From a checkpoint of a small mixture-of-experts model trained on Wikipedia: 27.3M parameters.
Below are experts of layer 4 (counted from 0) of a mixture-of-experts language model. Rows are named router (the router's row for the expert) and show model dimensions 64-95. Each number is 500 + 40 x the weight over its row's rms, rounded and kept within 0 to 999. Numbers have three digits each.
After each expert's rows: "mostly gets" lists some tokens that are sent to it at least half of the time; "gets" lists some tokens that make up at least twice as much of what it gets as of all text. This comes from a sample of Wikipedia text that the model never trained on. Tokens count by the router's weight.

# expert 4
router:499492499512560465497509444444406519440480497489502437507485563495515513557505544453557448518489
mostly gets: " (", "201", "199", "202", "198", "196"
gets: " ", " (", ":", "201", "–", "200"

# expert 14
router:567474471400521478515552422478525483471500456417451517510537533491501566514474482494505411547565
mostly gets: ".\n\n", "\n\n", "==", "===", " was", "==\n"
gets: ".\n\n", "==", "\n\n", " was", " |\n", " the"

# expert 13
router:554459502544486473537459454550450489480540486474492504531545545489517587510545562488511488483532
mostly gets: " John", "man", "ley", "son", "\".", ".\""
gets: ".", "i", "er", "o", "an", ".\n\n"

# expert 20
router:533509436437427423495490482459496526475505492449485528522483539518515507518553468500567493523564
mostly gets: "10", "15", "°", "16", "11", "31"
gets: " ", "1", "0", "2", ".", "3"

# expert 2
router:567497462446521478495523426521469525466508501505540473544513541495508550551487516452514449511530
mostly gets: " with", " as", " from", " on", " when", " during"
gets: " in", " of", " to", " ", " by", " on"

# expert 8
router:506440490444453514495573423552506496512529423438554524486531489474510475525494526510563442507544
mostly gets: " |\n", "),", "\",", ");", ",", " —;"
gets: ",", " |", " |\n", " ", "|", "-"

# expert 12
router:543498475571538540526495400507537534449535464507526492522566469469599469485541527462505406587490
mostly gets: " |", " —;", " David", ".\n", "%;", " James"
gets: " |", ";", "\n", ".\n", ")\n", " as"

# expert 10
router:518508433463415535554566517452468494470525535458542434528560565451486501589552498451504511524525
mostly gets: " his", " an", " this", " a", " its", " their"
gets: " a", " the", " an", " of", " The", " his"

# expert 22
router:540491452514422508586497479448474494477516526489561468524543489471535511493469490426545522525502
mostly gets: " his", " their", " its", " her", " he", " they"
gets: " the", " his", " a", " The", " he", "'s"

# expert 0
router:544525475448489422529442502521479483430493452458506522591463508463551470487458527530554418536517
mostly gets: "199", "201", "198", "202", "197", "196"
gets: " ", "-", "201", "200", "–", "\n"

# expert 16
router:532451444510460519503564389522445500450525513464456539579533576530549553499483525478573513518591
mostly gets: " with", " to", " for", " when", " into", " during"
gets: " to", " of", ",", " in", " and", " for"

# expert 1
router:488586443481507430544509498546522514474540459477485518535495521505514511516444544482525469473521
mostly gets: "==", ")\n", "\n", " |\n\n", "==\n", "===\n"
gets: "\n", "-", ")\n", " |\n", "==\n", "|"

# expert 6
router:548531450483466509483543455479414475454492461535511451526574573505486534489478495475464424493572
mostly gets: "In", " or", " but", " through", "On", " than"
gets: " and", "|", " to", " in", " is", " or"

# expert 17
router:555494481489472442542482470415483542449479518502539503477478486452499476483541523478506495528512
mostly gets: " —;", "}", "/a", "!", " version", " MF"
gets: " |", ";", ")", "0", "1", "3"

# expert 7
router:508499501449550469552536400486469489503504508476457498507506533556543579533520500452542508539571
mostly gets: " was", " were", " had", " been", " have", " he"
gets: " was", " is", " were", " he", " be", " are"

# expert 11
router:552531491474542499520462497478516505465603496543517490540531538540477503485561576505540474579534
mostly gets: " \"", " T", " K", " D", " U", " N"
gets: " \"", " (", " D", " L", " M", " W"

# expert 15
router:507486457444475521551562471470528474433513484486541479485516536466532542506581477465524478547568
mostly gets: " the", " his", " The", " a", "The", " an"
gets: " the", " a", " The", "'s", "The", " an"

# expert 23
router:510531429410477493502481458473472571519497514401470481564490505560540501548509460450566457526593
mostly gets: " district", " County", " University", " City", " city", " ENG"
gets: " |", "|", ")", "1", "%", " —"

# expert 21
router:528524472523472509524491445530465519453510453509503475532502536443491519470497574513510513481516
mostly gets: " United", " University", " York", " City", " School", " National"
gets: " and", ",", " of", " United", " University", " York"